From a checkpoint of a small mixture-of-experts model trained on Wikipedia: 4 picks a token, 5509 steps.
Below are experts of layer 6 (counted from 0) of a mixture-of-experts language model. Rows are named router (the router's row for the expert), gate (a neuron's input weights, with its number), up (a neuron's input weights, with its number) and show model dimensions 56-111. Each number is 200 + 40 x the weight over its row's rms, rounded and kept within 0 to 999.
After each expert's rows: a language model's description of what the expert responds to. This comes from a sample of Wikipedia text that the model never trained on.

# expert 4
router,195,170,199,195,224,200,196,209,173,182,174,236,216,172,153,248,181,177,188,195,228,212,81,222,196,225,169,168,164,238,262,246,184,220,232,154,217,145,223,204,223,219,258,177,226,214,247,215,157,222,256,254,149,124,201,176
gate0,188,186,234,172,216,156,180,222,181,216,223,227,181,208,223,267,162,225,235,245,146,185,184,201,167,267,178,252,265,156,254,180,149,140,187,168,191,178,238,222,198,236,246,150,185,222,200,184,228,111,215,205,136,147,185,200
up0,189,234,217,141,150,248,195,176,276,208,235,209,177,244,148,199,201,195,207,186,204,184,252,174,226,252,185,194,153,261,221,190,191,187,246,182,272,232,142,307,198,257,124,230,238,213,172,235,179,233,130,187,181,263,192,137
Description: Mid-word Greek-Latin stems

# expert 58
router,187,207,200,188,226,224,228,218,178,154,249,208,142,219,194,168,227,144,172,139,268,225,218,175,172,242,215,201,156,149,258,187,221,233,191,214,241,170,303,268,254,206,216,225,234,190,176,195,162,219,253,276,180,219,136,168
gate0,237,278,226,251,225,246,213,205,220,176,148,284,184,171,141,176,125,203,166,239,212,226,239,209,151,238,162,242,257,183,222,206,192,164,205,215,282,216,167,176,190,217,170,150,221,277,247,142,281,216,124,235,209,189,262,264
up0,284,187,240,175,205,168,245,211,217,193,154,205,212,174,217,231,189,186,225,181,167,220,181,177,175,134,184,263,223,189,242,237,220,156,234,253,247,176,83,139,202,219,168,190,236,148,182,223,247,171,213,219,162,212,176,212
Description: Prepositions after verbs

# expert 54
router,162,143,218,232,198,173,164,249,267,158,184,245,225,237,163,266,256,224,187,221,193,219,133,152,201,196,178,198,162,211,203,205,218,206,154,213,244,188,288,175,269,171,257,152,199,263,242,172,220,129,238,210,135,176,183,116
gate0,205,189,211,225,174,221,201,212,235,205,220,250,164,150,201,197,235,197,204,236,149,213,184,166,257,231,275,252,261,117,212,204,235,232,195,249,163,195,216,230,180,124,232,197,191,280,189,219,185,254,233,161,214,151,226,228
up0,206,244,220,143,158,209,317,160,227,130,276,238,223,167,257,214,269,218,220,231,258,203,203,220,113,203,102,319,166,255,196,214,175,241,171,185,201,186,180,143,259,167,191,163,171,199,210,175,293,261,142,280,221,147,172,248
Description: Surname endings

# expert 26
router,201,166,243,220,168,177,207,220,276,214,183,206,194,183,210,235,267,227,199,137,253,197,121,181,148,224,187,219,165,164,216,195,190,196,194,203,185,219,198,220,269,207,321,160,217,166,224,202,129,188,254,213,129,229,173,179
gate0,128,244,198,199,176,234,200,192,222,193,171,289,198,155,282,175,196,154,258,128,259,207,262,135,185,188,204,214,213,171,189,189,171,167,212,222,248,186,175,221,254,92,206,178,243,184,211,223,104,191,203,260,173,224,196,130
up0,236,222,267,267,284,208,163,110,140,174,205,200,171,222,219,142,241,176,171,223,214,172,155,225,181,229,206,159,159,203,221,220,174,249,150,187,117,181,242,210,177,242,255,208,269,209,130,272,197,298,273,183,157,203,230,193
Description: Abbreviation capital letters

# expert 40
router,198,180,226,183,191,178,241,199,204,174,139,209,193,240,188,292,182,195,220,214,191,241,86,158,163,213,180,211,185,209,237,185,185,193,229,114,274,170,292,241,261,194,230,149,193,205,203,163,184,188,215,320,146,163,157,152
gate0,199,262,281,209,146,189,181,234,173,195,147,218,194,175,228,225,124,202,215,160,276,238,156,164,215,240,269,161,168,183,213,227,267,224,146,186,230,195,173,214,169,156,232,207,207,162,193,176,196,241,237,183,163,105,307,179
up0,212,213,204,191,278,149,190,260,156,202,225,205,232,155,173,223,204,166,256,189,218,146,234,244,227,190,142,229,259,96,148,250,163,197,189,202,249,179,193,247,274,165,125,120,167,191,263,178,119,209,195,221,236,146,219,114
Description: Head nouns before of

# expert 62
router,200,183,235,169,221,163,244,213,198,213,120,232,225,219,249,255,198,194,233,191,225,258,142,116,150,199,217,266,165,222,241,230,233,202,236,214,201,199,272,207,209,218,328,169,234,204,249,130,210,233,268,223,175,159,211,173
gate0,220,166,221,133,245,184,226,169,209,146,278,196,168,173,166,197,204,246,188,251,230,216,214,122,221,276,179,171,215,197,231,190,149,187,146,233,225,221,229,194,233,172,166,233,185,211,215,145,217,230,128,236,148,171,193,228
up0,214,201,357,198,225,256,209,224,191,140,242,184,170,159,230,203,214,144,224,216,192,210,195,172,281,240,189,184,200,135,222,150,136,237,155,171,200,270,188,216,190,196,200,137,150,281,138,226,198,196,176,132,234,200,247,205
Description: Infobox field labels

# expert 27
router,208,207,196,144,208,281,225,201,257,148,177,207,189,264,199,275,199,148,159,186,246,185,156,151,207,224,221,249,154,260,169,170,227,201,116,215,286,209,244,232,216,201,239,168,216,221,149,179,115,213,252,209,149,194,202,161
gate0,188,241,243,197,212,204,231,188,179,223,211,203,228,185,166,223,188,185,201,232,234,214,232,218,203,156,174,230,177,199,170,192,236,166,168,216,248,250,262,241,171,227,257,214,252,234,183,252,166,189,196,158,131,160,277,213
up0,188,187,218,189,200,168,186,196,160,140,182,188,220,150,212,218,147,201,164,212,239,218,256,127,180,303,208,253,219,161,229,152,198,203,282,209,213,189,223,258,222,136,186,151,165,230,217,242,194,217,126,228,201,235,143,199
Description: Re/tri/pri syllable starts

# expert 55
router,192,120,205,227,170,254,231,253,183,208,163,256,230,169,205,211,228,259,178,200,228,232,171,157,167,239,211,237,138,240,210,232,189,205,160,199,245,158,218,219,224,221,304,143,266,194,191,236,155,203,228,194,127,133,200,168
gate0,184,196,198,176,215,137,195,249,203,132,149,211,202,226,182,236,184,225,202,169,229,154,247,185,249,139,215,187,164,175,172,132,197,233,137,244,267,243,165,326,191,232,164,204,206,188,223,228,229,244,158,161,241,126,165,173
up0,226,227,223,247,215,163,200,164,251,225,247,126,198,184,259,178,228,150,184,241,194,207,155,186,126,229,166,141,256,175,122,174,215,218,140,169,112,151,162,142,186,211,187,183,171,281,154,279,189,160,225,231,151,191,180,217
Description: Noun and verb stems

# expert 63
router,149,137,184,190,198,192,185,267,200,194,199,213,164,223,213,291,226,213,196,153,176,229,173,177,145,218,216,259,167,203,183,250,182,262,199,176,237,190,298,248,229,195,301,219,240,204,224,154,167,192,269,294,164,220,194,219
gate0,192,222,182,210,283,198,218,230,249,228,216,160,198,260,236,173,221,252,206,172,134,160,220,215,245,177,225,215,205,149,199,315,189,211,204,169,226,165,203,231,277,205,151,161,175,176,182,214,250,237,200,106,137,248,248,208
up0,232,171,147,226,210,179,229,220,237,179,277,195,197,219,240,152,240,193,187,89,143,217,195,181,201,190,203,193,237,232,163,272,217,218,176,189,231,160,183,199,178,245,167,157,146,108,157,203,258,229,210,182,139,243,229,184
Description: Table cell separators

# expert 29
router,120,155,241,240,225,181,146,245,266,184,238,258,246,220,199,274,216,166,201,179,210,176,203,193,149,229,172,284,150,168,170,266,205,219,198,208,206,204,281,274,279,220,305,183,261,217,215,201,189,199,261,257,156,240,212,178
gate0,164,164,159,134,203,256,209,214,166,217,181,267,175,234,184,75,246,190,170,223,204,274,173,181,227,155,244,269,200,179,159,250,193,188,205,290,165,138,262,257,227,209,187,243,167,197,213,175,226,191,166,288,229,151,182,239
up0,175,167,207,185,226,207,227,237,236,205,187,208,191,165,176,294,190,235,243,281,176,181,118,189,248,145,160,235,231,214,286,147,140,105,175,225,175,229,185,187,160,170,209,94,238,263,205,219,244,333,135,142,193,197,223,249
Description: Table cell separators

# expert 48
router,195,151,183,240,183,171,179,178,221,148,161,195,156,253,161,171,292,171,184,177,208,177,206,173,139,228,200,238,169,247,209,237,206,210,181,139,225,201,199,260,304,179,290,186,211,206,202,151,210,201,212,244,197,203,120,184
gate0,218,175,169,187,164,176,163,260,130,173,141,232,91,193,157,204,259,178,149,247,247,193,226,108,165,183,188,219,190,171,195,209,189,190,212,188,198,268,211,162,249,257,303,210,164,155,177,192,226,150,173,231,248,232,222,179
up0,171,207,188,232,162,133,228,226,223,171,287,173,245,217,221,233,144,243,204,176,119,164,226,191,263,154,260,252,175,192,172,182,180,228,277,187,235,135,234,213,202,203,116,154,180,259,274,211,181,235,265,198,283,215,191,195
Description: Surname initial letters

# expert 16
router,110,198,189,194,181,165,296,253,186,175,194,215,150,176,243,211,235,203,214,121,252,175,138,191,177,187,221,226,196,177,233,157,238,190,215,247,228,162,223,190,265,192,218,157,248,233,200,134,153,162,218,301,122,213,179,133
gate0,173,251,129,193,269,133,157,265,216,201,244,195,253,144,197,246,332,202,133,208,176,182,226,237,188,268,245,187,198,236,120,210,154,266,264,211,224,216,215,195,187,295,145,201,236,189,204,209,131,180,194,258,121,238,235,153
up0,131,216,187,215,271,180,162,225,204,183,165,190,188,174,186,208,210,187,204,171,183,234,180,248,167,212,171,202,196,186,240,247,219,160,180,211,166,246,234,190,206,133,172,259,175,223,192,280,267,176,163,192,204,184,217,248
Description: Capitalized Latin-root word starts

# expert 13
router,192,242,241,208,252,191,166,246,190,167,193,197,170,208,207,257,211,217,119,191,231,183,91,157,151,176,201,198,150,179,225,213,228,175,236,207,242,208,236,266,205,224,249,137,266,244,185,245,149,162,246,240,203,142,233,149
gate0,125,167,231,193,186,146,155,227,223,244,232,178,165,269,159,220,198,236,145,211,150,134,196,190,142,212,225,223,151,229,243,227,216,283,183,180,192,148,209,205,79,253,112,149,235,101,190,200,184,271,191,189,202,167,150,171
up0,196,232,159,203,134,180,138,171,168,193,173,224,113,270,197,229,146,180,189,187,158,215,180,147,189,191,182,232,180,188,198,227,278,284,260,238,214,141,196,279,134,202,173,155,230,204,173,168,222,251,231,148,200,261,227,62
Description: Place and category nouns

# expert 5
router,192,198,222,222,217,135,195,231,220,159,182,217,243,171,205,252,224,205,175,171,190,203,110,225,200,182,222,198,169,197,226,245,228,196,166,155,212,172,306,240,233,215,262,192,237,241,156,232,184,140,258,229,118,158,179,164
gate0,221,260,232,138,210,203,243,235,282,194,151,212,198,151,270,215,125,250,182,190,192,164,139,196,218,104,224,185,200,159,135,178,228,259,150,218,267,290,205,266,201,187,221,193,192,210,173,260,193,206,145,186,166,233,125,187
up0,143,196,157,253,213,168,240,98,135,189,192,219,225,232,187,180,222,209,191,188,191,272,269,192,232,235,125,231,166,187,243,216,291,203,215,244,128,151,240,189,202,211,239,166,237,207,226,173,185,233,207,207,190,171,201,203
Description: Organization name heads

# expert 24
router,206,190,192,259,223,179,179,231,262,162,186,197,198,182,151,260,255,220,152,177,219,270,157,211,182,196,206,222,152,241,275,247,188,176,204,162,289,153,224,198,247,184,265,128,159,202,213,166,205,155,210,236,160,189,173,121
gate0,132,229,234,220,209,195,255,176,243,195,149,147,191,195,172,165,156,189,176,235,225,256,189,242,251,177,209,153,176,220,240,182,214,176,172,180,241,213,159,233,166,198,193,114,192,181,217,204,130,211,186,225,175,233,162,160
up0,242,213,168,139,203,272,194,235,188,198,199,268,176,218,226,129,193,199,202,210,206,163,187,151,144,201,137,170,202,139,232,191,186,210,172,167,215,193,196,226,191,240,171,239,198,183,282,257,169,174,142,209,142,189,179,159
Description: Word-final endings, quotes

# expert 30
router,151,170,244,249,210,166,235,245,236,209,163,214,182,286,186,243,194,198,213,174,211,203,236,177,145,238,218,183,211,233,226,191,150,234,211,197,180,179,222,233,235,154,260,161,232,287,196,196,195,202,237,237,169,201,142,209
gate0,171,135,185,149,176,175,136,144,177,236,145,257,175,159,159,192,179,188,198,186,169,195,240,125,178,269,224,129,176,225,165,205,222,192,208,225,239,188,178,195,180,148,226,234,254,171,192,171,190,208,175,189,243,148,238,189
up0,158,208,222,157,201,204,246,144,182,219,210,209,162,220,266,171,229,188,193,172,213,270,171,258,194,163,124,293,163,248,235,252,247,188,235,178,107,176,189,232,137,209,179,244,207,203,214,174,254,216,244,129,214,174,205,159
Description: Auxiliaries and function words

# expert 53
router,178,210,229,246,205,194,226,222,193,207,188,245,200,208,141,293,226,211,173,202,205,201,92,165,151,230,207,237,204,219,233,278,195,189,236,168,250,131,253,183,273,264,268,112,255,239,195,262,205,170,197,317,182,188,84,154
gate0,205,200,215,224,296,218,181,212,189,209,158,208,187,240,127,235,189,246,223,137,161,124,147,209,194,225,236,249,210,191,203,235,192,150,235,176,239,225,140,236,270,251,251,188,223,234,174,201,154,212,187,257,114,257,150,227
up0,186,210,196,219,184,277,175,204,174,227,218,182,171,208,227,111,196,182,159,161,154,148,75,204,267,235,183,172,228,269,174,205,230,127,180,134,266,175,158,195,210,180,245,192,249,200,144,187,184,218,184,259,163,270,183,168
Description: Common noun endings